Experts of a small language model: 3267 steps.
Below are experts of layer 13 (counted from 0) of a mixture-of-experts language model. Rows are named router (the router's row for the expert), up (a neuron's input weights, with its number) and show model dimensions 0-95. Each number is 200 + 30 x the weight over its row's rms, rounded and kept within 0 to 999.
After each expert's rows: a language model's description of what the expert responds to. This comes from a sample of Wikipedia text that the model never trained on.

# expert 26
router,183,185,209,203,187,206,252,215,225,173,239,194,207,169,165,175,224,218,149,240,226,173,180,173,147,208,228,265,189,235,173,193,229,173,198,207,215,167,193,229,119,248,178,230,168,181,197,239,211,206,244,140,167,192,226,263,220,144,215,230,185,218,251,199,158,183,175,217,204,145,191,240,239,190,200,182,190,215,215,240,170,217,222,180,201,178,179,247,232,194,202,244,211,227,177,236
up0,221,257,248,125,250,217,180,169,185,207,187,213,175,135,199,161,208,194,159,160,227,233,169,152,185,177,247,206,272,192,167,212,189,229,207,230,177,187,230,237,145,200,211,175,214,218,233,188,212,170,211,192,182,164,209,249,190,211,173,211,123,212,189,189,137,211,235,214,173,195,208,196,206,205,208,173,211,181,167,218,176,225,215,256,231,220,145,237,200,203,216,200,211,158,200,234
up1,195,192,211,216,208,221,191,172,223,184,186,198,208,171,193,191,191,219,167,218,183,197,240,224,230,262,182,249,251,228,176,217,168,151,199,180,157,182,157,207,181,222,144,187,174,262,270,257,190,160,217,197,203,198,190,189,202,170,154,184,140,191,226,195,196,197,167,172,208,179,200,144,213,252,205,192,150,239,228,198,204,253,182,175,256,236,226,150,275,184,215,197,222,179,210,203
up2,196,147,210,179,179,204,192,148,198,210,173,187,201,208,189,137,227,231,208,212,201,165,170,169,203,185,234,222,245,218,229,180,222,163,227,197,196,160,216,208,145,147,158,195,185,224,145,146,237,203,266,136,177,179,226,206,278,220,219,224,177,209,200,142,198,196,213,233,211,141,245,232,201,173,184,195,238,202,225,197,205,243,219,198,189,240,223,268,198,190,165,221,198,208,210,216
up3,196,193,254,200,187,180,180,206,213,215,223,218,168,206,200,137,196,232,137,243,235,162,225,173,211,197,190,157,188,220,204,221,199,179,230,209,223,183,240,209,151,202,191,170,158,198,246,229,208,215,224,123,169,194,218,249,198,211,202,155,189,211,227,170,127,197,188,197,196,205,220,257,251,249,222,206,184,190,146,240,187,230,188,162,171,159,171,219,240,207,183,264,178,241,164,204
up4,226,182,181,221,245,162,279,197,189,202,216,220,206,212,200,210,236,197,162,181,194,202,162,175,202,225,257,197,202,203,141,191,182,160,130,258,230,200,210,172,165,196,190,237,184,176,227,216,167,149,241,161,130,182,217,221,224,218,222,186,217,265,245,165,174,168,219,195,183,161,188,226,262,232,246,172,204,187,225,176,194,199,195,176,182,203,229,145,211,190,237,198,194,202,168,230
up5,207,122,177,203,216,242,202,178,188,157,189,210,220,266,151,241,242,228,267,206,199,129,207,243,230,207,192,160,189,186,232,227,169,194,169,175,199,188,202,255,188,219,175,204,209,155,215,221,164,167,221,170,157,212,213,166,247,204,187,190,198,196,227,228,219,212,196,196,217,177,226,211,226,174,223,150,264,180,260,204,224,236,173,171,153,157,209,222,216,184,216,232,211,187,157,180
up6,191,173,214,223,193,153,212,211,174,189,152,181,158,154,153,179,186,210,141,162,210,214,237,210,201,224,221,236,252,174,161,206,184,177,223,287,206,243,142,223,202,163,225,250,166,214,219,228,204,133,172,178,210,177,166,209,192,188,251,218,184,186,196,204,186,239,242,239,223,194,183,207,221,231,249,193,196,234,160,214,203,244,222,159,187,223,237,234,178,157,231,195,163,214,215,207
up7,169,194,214,211,252,197,190,201,212,155,266,183,188,221,188,204,212,183,215,233,177,184,188,165,194,198,202,183,208,246,187,188,193,185,193,178,232,179,156,228,144,241,227,223,190,221,192,200,174,227,235,165,240,202,247,202,193,161,194,170,181,155,263,204,201,140,179,224,153,195,258,213,184,178,162,145,187,194,279,230,225,128,249,190,244,203,241,231,250,170,191,198,207,182,184,204
up8,212,228,245,182,213,159,236,230,125,161,250,148,243,245,167,213,177,245,213,195,195,177,148,167,160,203,260,171,180,240,196,171,208,203,190,157,170,188,259,213,181,178,169,219,198,164,174,213,183,196,220,194,208,220,210,219,184,180,182,193,193,224,215,204,209,214,158,243,241,192,201,173,179,190,219,241,162,152,222,208,178,125,182,172,212,154,207,231,241,251,185,219,225,238,186,195
up9,170,179,154,184,208,203,186,161,158,225,210,184,149,178,197,202,168,238,237,248,153,166,169,233,205,197,229,240,182,204,227,179,204,232,177,207,233,154,211,196,163,115,225,210,189,193,198,187,213,211,255,241,218,233,202,181,225,173,162,189,198,169,276,161,231,206,198,215,191,211,210,197,220,219,253,179,228,248,196,178,155,140,188,221,212,194,191,225,161,218,142,238,214,214,211,260
up10,157,187,183,242,163,215,245,244,149,187,210,239,182,172,216,138,214,235,144,231,189,151,195,160,175,195,168,220,250,191,182,179,194,122,165,215,221,183,160,213,184,239,217,240,191,199,198,227,244,253,244,221,224,173,222,181,228,203,204,188,258,172,209,227,214,208,190,182,200,184,205,228,187,192,198,175,163,242,202,168,197,225,261,171,210,221,224,171,200,177,226,185,119,201,214,215
What it handles: Prepositions and punctuation that come right before a year or date, such as built in 1878, From 1909, Born: May 27, 1880.

# expert 61
router,216,229,201,201,202,231,208,199,190,189,258,177,194,185,180,203,210,230,157,293,243,203,189,198,146,219,228,226,197,185,180,221,208,167,198,189,198,192,188,223,146,308,165,225,146,215,168,229,216,245,205,209,163,167,192,204,235,148,220,232,236,185,239,207,233,183,194,213,208,130,172,217,246,168,119,182,178,214,209,192,176,227,184,185,192,202,183,209,210,223,215,228,171,184,193,207
up0,211,193,220,157,209,136,175,209,190,221,191,203,221,166,213,190,189,189,167,253,221,224,185,177,169,145,244,186,197,222,235,244,151,182,189,206,246,251,174,220,243,194,164,208,168,234,224,238,255,168,254,192,163,213,185,176,187,228,226,136,207,147,241,235,212,169,206,203,196,183,233,241,189,238,187,189,219,210,172,184,221,166,205,186,202,184,167,215,277,200,182,231,217,129,223,220
up1,180,170,232,134,167,208,218,172,205,211,205,196,191,246,204,183,209,187,173,193,198,199,184,173,200,235,241,209,191,203,178,210,215,203,226,272,288,181,209,232,232,228,164,178,208,189,221,252,166,226,244,164,159,138,217,168,140,173,192,208,211,216,230,250,220,223,199,232,167,226,200,153,189,191,225,174,221,188,192,217,241,212,199,178,219,147,210,177,207,208,191,217,117,249,195,152
up2,150,195,201,224,226,176,242,201,198,191,225,198,244,216,158,197,200,227,192,203,181,192,198,213,155,188,224,174,230,208,173,189,188,182,187,133,189,217,228,194,150,242,232,247,228,208,179,262,185,242,167,207,204,172,209,191,249,133,214,223,242,205,210,173,189,260,192,219,194,98,231,204,146,172,192,194,188,216,166,181,228,186,221,191,221,184,221,262,161,190,185,178,157,214,197,141
up3,209,226,212,278,194,230,233,234,163,192,180,187,182,158,207,248,254,180,177,196,186,158,214,170,212,197,217,220,213,133,215,159,220,215,215,290,193,208,185,222,196,240,202,261,168,211,204,243,241,179,158,201,137,204,281,171,213,206,201,212,232,218,211,190,171,180,224,200,141,168,209,181,204,221,224,181,185,165,178,155,195,239,166,181,227,171,181,202,199,204,174,202,157,214,207,223
up4,193,212,215,167,229,151,200,137,176,191,208,228,212,230,197,192,227,246,227,194,259,174,193,175,210,211,197,219,163,216,235,194,160,183,205,204,251,200,214,221,229,225,149,173,193,226,188,253,222,173,225,177,117,178,261,194,160,160,193,227,191,178,208,181,194,223,246,157,219,172,186,233,201,175,266,233,216,178,162,194,217,249,231,159,178,185,184,176,221,203,207,247,168,180,256,158
up5,186,229,144,234,167,182,203,207,227,199,205,229,201,151,193,223,185,222,213,256,224,177,223,202,176,202,178,229,196,195,186,197,141,146,164,160,199,207,155,199,200,247,203,247,192,170,216,194,234,216,190,225,133,254,202,241,232,164,221,191,154,206,235,232,172,197,208,192,193,180,150,197,246,209,232,216,212,150,197,206,187,170,213,215,144,188,193,229,162,153,256,267,221,192,165,258
up6,222,191,189,193,228,248,147,198,209,200,226,186,208,201,204,224,158,214,199,206,253,134,242,199,216,219,230,227,205,195,237,187,214,233,212,149,160,212,205,163,124,191,206,190,129,194,232,166,214,209,214,132,196,180,192,233,232,186,159,149,206,231,212,196,228,225,233,216,194,216,183,234,260,154,156,190,172,225,206,156,190,241,187,163,138,240,197,199,205,237,161,238,208,188,187,228
up7,185,197,181,176,226,209,200,198,162,228,168,171,193,170,158,190,200,218,135,191,204,215,191,195,162,162,191,268,225,216,132,202,222,179,226,209,207,174,144,178,144,196,196,225,240,262,203,185,272,205,206,217,199,207,205,229,184,217,215,235,236,161,260,166,204,204,211,185,141,203,196,202,243,220,138,159,224,198,181,179,182,278,170,166,212,203,211,253,241,178,220,214,174,205,209,202
up8,152,157,220,199,196,196,189,229,193,180,223,146,195,207,203,208,276,224,177,265,198,248,173,169,230,206,182,240,241,244,189,174,151,219,215,170,137,164,218,197,183,199,223,187,222,193,235,177,156,220,222,126,143,246,199,190,180,199,148,200,208,215,191,228,145,226,175,255,185,179,214,218,161,207,217,176,178,243,191,232,216,227,200,164,151,234,213,217,227,240,187,216,185,199,202,206
up9,233,218,191,250,193,196,253,169,194,137,242,147,205,220,208,220,171,196,161,225,176,252,175,180,176,205,198,219,170,225,171,221,185,168,270,178,216,272,162,268,150,199,183,201,175,191,181,202,234,162,213,197,204,202,161,174,258,213,171,255,206,255,194,196,225,176,157,225,247,199,223,161,180,176,178,178,199,187,220,155,172,212,189,220,205,182,178,184,219,199,211,262,217,177,186,198
up10,225,179,166,234,185,210,192,207,219,196,246,150,178,209,190,237,207,207,189,209,210,232,205,174,151,237,243,211,211,195,230,195,202,214,181,190,157,213,228,188,256,310,145,220,146,166,209,200,209,173,172,172,197,182,182,165,276,190,226,225,175,236,174,227,204,209,226,208,131,167,229,194,212,215,218,208,241,182,208,157,153,192,200,205,153,198,164,175,213,217,222,221,205,192,144,247
What it handles: Opening parentheses after names or teams in infobox lists and tables, introducing years, ages, relations or goals, plus He, was.

# expert 22
router,203,228,240,150,158,185,197,181,195,184,259,183,199,177,164,169,232,248,166,219,256,238,147,192,198,247,256,262,180,195,161,206,169,206,157,205,234,208,175,215,189,197,190,208,166,228,186,207,217,190,221,196,161,183,176,217,188,193,198,208,226,224,256,203,245,200,163,222,254,163,217,264,213,143,194,184,182,232,246,234,192,209,210,193,267,205,187,165,252,195,206,196,177,170,156,210
up1,215,171,202,226,209,180,193,177,166,210,175,201,231,180,170,230,211,192,178,263,233,161,179,159,149,164,194,224,204,282,199,202,217,145,201,124,269,200,176,209,198,193,187,209,182,233,173,187,158,240,157,193,231,183,241,180,203,230,216,192,198,200,208,261,251,147,203,188,216,198,226,167,230,207,194,217,252,142,203,193,193,213,152,205,184,163,191,166,193,208,175,204,224,270,222,205
up2,222,203,216,202,197,153,261,202,142,139,184,190,170,215,172,260,175,145,203,208,226,248,181,213,243,194,224,201,234,193,122,161,226,196,179,180,225,224,167,196,200,177,221,199,186,155,182,232,225,249,237,179,261,154,234,161,179,231,218,192,214,173,161,196,178,239,227,233,252,187,187,225,183,189,186,172,235,163,184,201,226,211,173,195,158,241,220,237,169,177,174,229,217,201,202,220
up3,230,178,136,203,182,210,195,231,206,163,173,195,237,177,140,184,214,252,147,186,203,197,136,175,204,209,262,217,219,243,218,218,130,235,223,190,244,204,231,206,199,158,205,169,202,238,196,234,177,174,200,216,195,203,182,213,207,215,151,125,170,169,190,158,231,244,193,226,233,225,228,230,202,209,137,199,221,196,210,196,227,252,210,218,175,214,211,183,233,149,155,228,191,194,168,178
up4,190,227,228,141,172,197,209,216,200,209,203,200,194,163,195,202,205,220,208,230,200,220,192,220,206,253,245,205,212,237,233,210,191,188,206,171,156,269,201,175,191,176,199,153,183,220,165,162,243,145,168,218,184,211,140,137,203,170,198,161,260,154,224,190,163,168,199,251,282,207,203,197,253,196,232,179,194,224,189,233,167,226,195,202,238,178,198,180,228,147,249,204,207,157,177,222
up5,208,213,193,250,248,147,253,193,136,221,203,202,139,168,239,206,181,151,242,237,204,240,147,169,195,209,254,184,205,196,175,228,267,186,214,235,205,200,208,228,199,166,181,189,164,162,240,219,234,207,209,198,208,220,222,225,200,201,174,186,208,179,221,186,244,177,203,229,284,177,198,212,206,229,213,145,202,192,253,205,178,254,200,166,150,230,177,230,191,158,186,201,182,177,207,200
up6,200,172,223,174,198,219,170,217,164,184,230,167,246,212,177,209,242,189,158,184,202,178,199,172,238,193,198,194,177,221,216,192,205,158,197,233,256,208,195,216,179,193,191,143,130,209,197,259,167,138,148,222,240,174,215,174,230,155,211,248,253,171,202,184,191,235,136,245,215,216,257,230,219,216,196,183,208,182,226,219,235,218,166,245,229,219,169,174,187,199,152,226,152,174,235,192
up7,209,152,251,189,201,195,163,195,216,206,226,231,189,229,210,183,210,249,154,211,259,198,169,226,198,219,235,185,198,248,227,198,147,188,211,203,233,202,156,245,169,150,185,232,207,178,217,206,248,142,111,211,215,174,228,167,175,128,194,233,183,193,210,203,231,220,177,219,233,216,212,233,231,190,156,175,175,251,193,181,120,239,178,205,182,201,180,188,205,199,191,207,188,197,226,158
up8,248,212,229,179,223,206,208,222,188,194,176,255,230,231,186,220,258,199,198,176,175,138,145,147,176,185,225,191,162,208,144,178,223,189,132,181,184,192,154,236,167,203,171,270,178,196,214,226,174,206,220,240,193,171,214,186,181,211,180,178,265,188,241,208,191,206,135,228,229,222,171,225,211,190,211,157,220,212,233,171,206,237,217,243,200,224,234,203,246,199,144,212,172,166,199,192
up9,198,244,170,206,225,227,199,159,227,221,177,186,177,145,178,216,160,223,221,186,232,226,208,201,165,232,220,228,215,173,169,228,118,141,173,174,174,190,190,182,242,170,198,208,191,240,208,241,143,231,212,178,235,203,197,230,210,185,268,151,208,209,192,212,198,190,267,223,190,203,181,200,197,236,227,251,241,212,149,197,252,197,221,138,197,229,191,246,179,177,166,236,215,198,184,237
up10,205,253,189,145,169,176,214,176,232,272,175,220,166,198,208,215,230,228,211,159,155,225,128,247,199,165,228,192,170,189,193,192,216,262,182,265,218,213,125,167,179,164,124,210,204,201,199,209,209,169,238,208,152,225,214,211,223,206,156,183,231,192,202,214,191,179,145,237,203,196,198,185,189,231,183,211,200,242,170,210,175,231,191,189,242,219,198,200,242,241,231,219,197,221,176,195
up11,274,187,167,242,241,220,202,274,275,150,209,189,209,193,175,184,186,190,205,227,199,194,212,180,187,196,179,143,240,211,205,223,193,188,188,239,220,216,175,197,145,215,218,236,229,209,231,199,191,149,152,219,193,186,178,248,204,177,153,231,233,197,166,221,211,235,196,186,216,175,273,158,186,170,213,188,238,194,154,163,181,198,197,157,166,195,208,219,236,229,188,126,181,196,228,208
What it handles: Sentence-ending punctuation with following space, line breaks, and quote marks, such as period-space, closing ". and opening quotes.

# expert 62
router,230,229,208,188,169,213,180,170,194,165,209,220,186,207,166,197,212,261,183,273,237,215,201,160,134,203,237,233,160,180,170,203,210,197,170,161,214,174,165,202,171,279,179,238,123,233,167,218,216,226,236,216,176,176,198,231,213,204,227,215,234,212,195,218,256,180,177,214,185,144,188,217,233,178,151,149,168,213,207,198,191,235,197,182,197,215,186,186,235,249,209,244,179,146,196,208
up0,147,179,218,210,235,233,175,194,144,142,192,221,146,220,197,188,239,210,203,178,204,209,183,217,190,164,241,170,229,215,229,221,268,138,189,229,207,176,199,235,167,269,161,185,142,227,204,219,200,207,178,205,214,175,225,263,190,235,148,172,192,212,185,230,193,213,181,175,194,185,184,243,266,200,165,195,172,253,210,181,166,251,194,170,192,197,153,193,188,217,211,246,234,184,187,189
up1,177,218,208,212,223,176,216,161,204,183,240,237,205,192,146,177,203,159,243,249,192,171,149,125,179,212,142,165,176,214,207,177,209,201,171,244,232,209,222,202,254,239,257,231,226,226,167,196,163,174,266,215,213,180,192,235,195,233,192,213,192,180,180,154,198,144,210,217,190,211,166,223,187,176,204,211,242,218,209,195,163,162,208,191,145,179,187,236,188,194,228,182,171,157,235,262
up2,212,205,153,201,177,141,207,226,225,148,211,232,182,173,240,205,159,157,205,209,251,238,212,119,203,166,206,166,136,188,220,173,219,249,128,192,225,201,201,192,149,217,181,205,156,225,223,199,191,192,233,190,237,194,250,221,235,220,189,199,206,188,207,195,159,231,203,198,208,207,238,134,222,201,169,155,230,137,206,157,211,198,176,232,223,202,209,176,232,204,220,211,204,236,251,206
up3,185,199,247,175,167,253,152,188,211,203,200,183,195,180,214,249,124,245,202,252,220,224,240,161,195,193,223,221,206,206,164,175,185,180,203,132,171,205,231,180,146,206,165,212,192,183,162,148,212,212,222,202,177,213,210,230,202,210,193,191,236,228,204,188,235,138,158,239,152,270,194,239,224,185,183,196,227,264,226,187,214,173,220,188,163,212,174,237,175,227,243,184,243,180,196,197
up4,171,265,166,169,175,119,204,213,198,162,187,150,167,220,212,196,196,266,241,176,203,180,227,189,204,221,201,184,145,160,157,238,144,178,187,207,241,175,172,236,163,192,187,227,206,194,172,236,191,210,267,212,222,216,206,220,191,171,205,211,227,228,249,205,240,239,212,201,150,154,177,177,219,200,222,205,235,156,180,212,214,212,209,172,161,203,203,224,218,236,230,268,227,173,184,215
up5,205,222,234,126,204,207,193,235,190,221,240,184,238,131,220,245,243,157,189,222,229,203,200,202,206,199,231,201,221,184,164,179,161,174,212,181,248,144,182,172,224,250,229,224,209,222,202,219,201,258,200,181,203,165,228,172,225,195,218,137,192,196,205,265,223,184,193,205,225,200,240,197,183,226,201,197,248,161,213,170,220,206,192,143,157,184,201,187,160,210,192,218,123,143,218,163
up6,259,205,174,174,187,227,257,214,225,168,191,190,195,204,175,161,204,252,181,168,163,210,165,148,227,200,173,236,221,235,191,230,221,184,215,208,222,200,148,205,195,173,178,149,149,205,231,195,205,211,153,202,165,210,172,190,298,264,178,194,193,202,257,175,166,217,183,183,228,265,243,183,178,201,223,173,198,172,192,190,219,203,211,181,202,164,186,212,183,187,213,230,283,170,201,188
up7,237,191,219,217,130,186,155,202,189,174,216,197,159,212,270,172,210,173,233,245,191,239,165,188,238,174,256,154,216,192,138,164,204,195,213,135,206,231,227,210,236,196,203,185,229,210,219,190,245,240,213,158,192,220,196,273,225,208,214,203,222,173,212,224,184,251,230,176,212,164,205,201,203,231,190,155,170,197,170,206,151,209,214,146,167,228,168,200,230,200,200,216,205,229,241,251
up8,225,212,241,188,166,201,205,184,173,168,205,155,221,177,179,177,229,219,187,221,179,157,251,175,233,181,222,175,240,189,196,186,203,184,230,234,165,164,182,260,223,249,196,167,184,257,209,204,162,195,227,160,184,231,187,214,209,186,254,202,230,190,222,142,209,214,199,179,219,146,172,241,212,223,150,206,195,195,167,229,171,238,226,172,205,188,225,215,226,212,217,162,217,281,286,158
up9,234,218,190,211,143,176,157,205,172,209,237,163,156,203,219,236,181,166,232,226,235,156,193,206,212,182,199,206,128,178,189,208,178,143,227,205,214,230,210,206,267,239,163,220,187,200,218,167,164,207,153,203,185,199,192,257,259,172,171,202,244,173,200,204,245,199,203,242,191,209,255,193,235,158,175,222,186,244,211,210,147,237,193,202,148,179,192,231,225,192,207,201,182,156,216,264
up10,188,211,200,193,175,219,216,206,270,119,198,239,197,164,234,174,213,242,199,206,183,226,247,201,187,178,225,217,228,215,152,177,145,217,163,182,195,218,214,152,189,168,196,179,245,219,230,144,230,170,208,198,175,199,186,215,261,215,198,226,229,212,215,180,204,193,214,184,163,159,200,174,265,184,188,243,213,219,231,194,141,197,179,212,204,233,173,165,217,158,152,212,262,174,136,227
What it handles: Opening parentheses after names in election tables, like (incumbent), plus LaTeX symbols such as \, {, frac, and table zeros.

# expert 43
router,178,231,175,196,186,207,219,228,211,210,204,236,201,208,158,166,211,222,171,200,232,181,217,189,177,197,239,196,178,168,163,183,173,238,189,155,233,205,226,218,166,269,162,248,196,246,203,212,251,197,199,194,180,171,218,188,255,206,220,197,283,233,231,202,184,218,138,223,202,170,158,210,224,118,176,168,239,187,213,196,136,205,190,176,252,163,196,229,207,195,191,190,187,174,215,273
up3,213,185,211,215,225,194,213,218,197,226,173,200,197,236,214,173,234,166,172,184,211,171,201,138,155,187,194,215,209,194,157,246,208,148,160,175,190,223,202,205,178,203,164,231,165,189,169,175,177,138,193,190,195,191,215,205,245,171,215,245,178,252,223,223,161,217,193,222,191,272,198,205,186,164,214,230,196,224,209,201,142,185,241,154,214,253,254,162,190,230,196,166,279,259,164,241
up4,213,204,247,221,192,208,149,173,170,206,200,183,176,227,208,197,196,212,211,152,240,184,222,196,159,225,199,249,224,215,188,211,136,123,232,157,204,214,214,210,226,267,182,153,211,197,167,186,183,152,181,200,175,175,209,178,239,252,239,242,191,220,208,172,220,187,189,211,229,184,222,188,135,167,186,226,250,224,189,209,145,253,229,148,251,225,215,242,205,200,189,211,185,157,234,222
up5,213,228,203,158,224,272,143,211,188,224,237,209,174,210,179,198,206,174,128,227,175,151,220,208,256,198,224,205,215,237,191,150,150,228,157,220,220,210,175,286,211,212,170,230,199,182,162,201,266,174,255,197,133,198,219,199,207,182,171,183,221,237,189,187,212,164,172,231,181,197,202,218,210,168,197,170,214,242,169,165,178,222,207,194,214,204,208,232,191,225,163,157,214,175,194,239
up6,163,203,167,188,195,183,207,208,209,258,207,232,202,213,153,115,212,212,186,212,263,231,191,233,200,236,191,191,241,199,246,220,183,269,213,139,165,207,193,233,209,221,170,232,180,234,192,214,192,206,190,193,237,176,215,130,206,197,224,214,189,241,212,184,194,179,204,249,176,202,200,237,238,133,217,214,240,195,229,172,187,193,202,183,226,189,178,195,204,136,103,204,173,198,203,178
up7,183,189,149,190,222,187,215,150,158,166,276,151,204,172,215,191,232,190,185,226,154,242,187,171,188,208,210,214,178,203,201,189,233,230,203,226,199,210,186,191,211,217,227,184,211,231,178,200,239,211,184,174,199,172,226,198,199,205,217,114,247,231,204,202,188,145,194,146,232,126,207,208,185,225,213,215,149,163,202,178,243,206,215,191,212,208,212,202,283,154,183,205,243,151,179,262
up8,188,230,251,234,150,192,180,191,250,164,210,183,208,206,214,151,175,171,165,211,203,163,242,183,175,181,235,165,242,217,218,128,199,203,191,183,238,174,216,191,225,222,235,229,203,204,212,161,237,184,207,194,236,157,195,179,212,152,212,208,207,233,187,228,168,172,221,172,195,183,224,209,274,188,171,188,225,212,222,163,193,244,211,154,117,216,167,141,186,232,154,196,170,198,226,249
up9,207,153,190,229,187,203,227,187,238,220,212,266,182,162,234,173,166,208,125,227,197,218,229,200,171,166,172,195,196,179,165,148,214,183,259,200,190,192,193,210,182,236,212,268,256,179,209,184,269,166,215,145,188,180,169,233,171,178,202,181,213,227,183,180,189,227,160,189,208,216,157,215,253,201,179,186,162,214,215,189,231,214,199,208,241,179,107,162,218,216,224,197,218,183,231,205
up10,223,207,184,214,221,221,231,203,195,149,248,200,230,161,111,198,228,208,138,203,186,202,171,200,182,173,189,205,203,197,177,197,220,256,212,165,185,241,210,211,189,255,208,210,160,210,254,255,212,245,188,163,243,168,210,175,204,153,245,179,139,171,197,167,213,151,230,176,218,234,232,193,190,184,236,226,233,155,243,214,187,184,214,187,181,186,206,198,266,196,237,200,162,196,251,201
up11,212,245,189,187,164,205,187,214,217,194,226,190,203,199,159,206,232,168,233,186,189,148,228,224,197,186,219,210,199,183,163,205,191,210,183,179,206,150,235,214,254,234,174,187,220,211,170,228,262,244,212,160,210,172,229,178,218,148,159,209,179,191,205,200,181,215,228,228,225,169,176,201,158,185,231,198,305,183,190,198,225,200,229,147,225,157,194,228,204,180,248,177,267,126,230,246
up12,200,249,203,254,208,200,201,179,181,209,201,173,168,159,231,164,186,192,133,176,206,181,213,197,195,176,225,250,248,195,266,165,161,240,231,194,182,210,156,214,201,225,176,215,212,165,196,227,261,231,198,167,199,181,180,223,268,208,196,195,204,192,169,198,219,263,154,233,236,185,197,188,178,192,249,224,241,232,157,202,215,223,177,219,150,211,161,211,187,219,194,219,182,254,120,193
up13,196,175,195,179,169,204,209,158,164,189,187,194,276,282,163,200,188,167,170,196,203,193,256,195,220,210,250,177,204,214,213,215,202,205,225,232,214,184,215,210,156,236,217,203,217,209,235,182,181,199,210,245,172,156,188,195,246,145,217,210,221,218,212,202,162,223,149,253,222,144,200,191,203,187,187,178,147,207,255,199,219,168,148,193,260,165,196,262,198,186,160,147,243,182,217,210
What it handles: Adjectives for government scope before nouns, such as state, local, public, federal, national, plus the ″ in coordinates.

# expert 19
router,167,205,220,182,197,247,253,208,209,188,224,247,200,134,180,195,184,279,156,210,262,190,219,188,198,205,228,232,158,159,219,186,187,209,170,178,199,204,167,221,115,209,181,245,188,218,200,228,202,215,237,189,208,144,190,176,221,147,174,188,265,198,193,224,196,215,143,218,209,180,154,209,205,162,143,209,219,220,245,191,197,218,215,199,232,196,174,205,187,211,192,243,225,179,196,265
up3,121,165,205,174,191,209,205,168,215,181,208,224,235,196,181,200,146,207,212,201,240,160,204,220,186,211,214,163,173,210,234,177,208,212,183,177,187,248,202,211,155,233,169,190,198,201,236,227,189,253,192,244,272,145,221,175,281,231,155,201,215,167,179,196,182,209,145,229,232,191,174,195,232,171,201,206,215,166,238,210,170,247,169,178,235,186,215,238,170,154,152,213,183,237,197,246
up4,189,179,219,181,181,148,206,176,177,154,174,239,251,198,134,207,186,236,213,224,176,208,181,159,217,214,304,237,208,161,210,139,179,197,215,195,183,197,194,194,187,198,177,181,212,226,155,195,161,177,199,198,160,187,213,176,283,195,225,226,217,228,177,187,205,229,159,217,205,244,203,206,165,225,165,213,236,221,238,164,213,194,224,237,219,156,237,204,201,172,128,226,243,207,193,186
up5,213,170,230,208,217,202,250,232,167,208,164,227,177,165,206,207,181,253,175,247,156,155,206,190,203,175,189,177,211,218,190,197,166,158,243,174,185,222,193,178,175,228,252,243,149,166,243,234,188,186,175,150,179,250,228,217,175,247,209,178,221,212,262,191,237,266,124,233,207,231,179,219,195,211,218,176,187,178,154,193,231,225,157,220,198,186,133,188,184,185,202,200,175,193,208,225
up6,184,143,220,185,242,239,224,230,185,185,146,236,222,235,219,186,147,221,173,176,202,167,160,174,216,220,216,188,237,183,195,229,197,144,157,203,251,224,184,182,157,175,201,212,110,166,205,220,179,243,217,222,205,231,201,219,295,164,167,234,199,229,197,269,172,200,179,233,206,200,207,211,227,171,195,207,244,203,218,187,221,233,215,212,203,168,205,201,177,168,165,181,201,148,208,196
up7,184,195,202,234,180,236,205,205,196,174,227,227,154,178,202,277,174,240,137,215,202,235,243,187,183,194,223,215,225,228,229,167,155,169,195,233,170,169,163,160,203,195,211,227,163,160,171,238,257,168,184,151,238,195,209,209,217,165,215,228,156,195,210,183,206,195,201,216,166,197,132,199,164,226,120,173,230,219,188,171,257,185,204,250,230,210,225,183,152,205,208,230,231,199,191,220
up8,175,222,191,249,202,235,171,181,218,161,207,176,168,214,143,155,221,207,202,200,195,236,221,251,220,168,190,197,175,237,202,205,181,197,192,175,207,208,231,234,191,219,163,216,229,264,231,165,217,200,270,223,230,226,228,218,207,119,180,188,181,212,196,168,207,219,237,182,196,186,167,185,227,151,240,255,174,196,200,172,130,198,177,181,224,142,158,233,197,225,234,165,193,181,266,213
up9,213,163,236,185,256,170,224,187,164,172,198,241,179,196,167,161,210,207,129,227,202,191,217,180,256,209,179,234,205,154,209,216,182,201,205,209,207,197,255,228,141,228,235,190,175,205,194,210,187,176,178,141,213,210,196,187,207,214,270,166,252,162,199,191,127,190,205,183,170,252,220,209,180,207,191,194,206,199,224,215,174,206,180,192,246,205,142,279,192,203,217,167,172,238,239,245
up10,182,204,229,206,204,225,229,234,221,230,193,230,225,178,195,150,196,233,172,221,246,191,258,215,233,168,201,190,166,186,233,157,228,157,193,197,204,225,200,163,162,183,196,254,222,239,190,151,219,213,157,229,187,174,212,191,203,159,209,187,192,184,242,255,201,225,175,274,210,149,143,185,225,160,144,177,245,228,176,148,213,176,225,209,217,190,212,231,211,246,234,191,223,160,151,226
up11,212,219,201,175,168,246,248,211,257,198,274,256,210,150,175,193,178,230,162,171,196,194,175,238,224,191,239,225,185,219,209,187,169,191,182,130,224,241,138,229,110,206,218,226,199,192,194,185,237,183,189,176,231,183,220,195,197,170,156,211,185,186,196,214,210,231,245,206,204,167,186,197,206,160,199,185,197,221,224,175,209,242,192,252,194,125,237,164,185,193,157,202,231,193,184,181
up12,218,195,202,168,160,242,204,242,194,149,162,155,223,172,212,179,199,220,188,131,232,176,166,171,209,197,223,206,231,217,201,225,148,197,231,185,172,213,164,175,178,228,210,211,204,227,192,213,165,172,173,157,215,174,222,236,245,165,177,210,198,220,195,181,173,197,174,243,219,192,190,196,179,249,156,264,167,192,271,196,223,258,198,218,181,184,239,198,246,220,247,204,177,147,230,271
up13,230,160,170,185,173,203,171,176,159,217,185,194,211,214,201,213,167,224,159,185,149,202,166,178,241,193,182,235,259,233,216,173,223,205,231,235,233,158,161,216,237,192,195,202,179,237,244,207,176,200,162,187,189,189,219,238,227,243,162,209,219,113,257,244,215,184,179,221,235,209,231,223,153,178,195,168,211,192,207,189,242,192,233,194,278,142,234,171,226,190,253,200,200,197,197,171
What it handles: Political, religious and ethnic adjectives and possessives before nouns, such as Jewish, Catholic, Communist, political, his, their.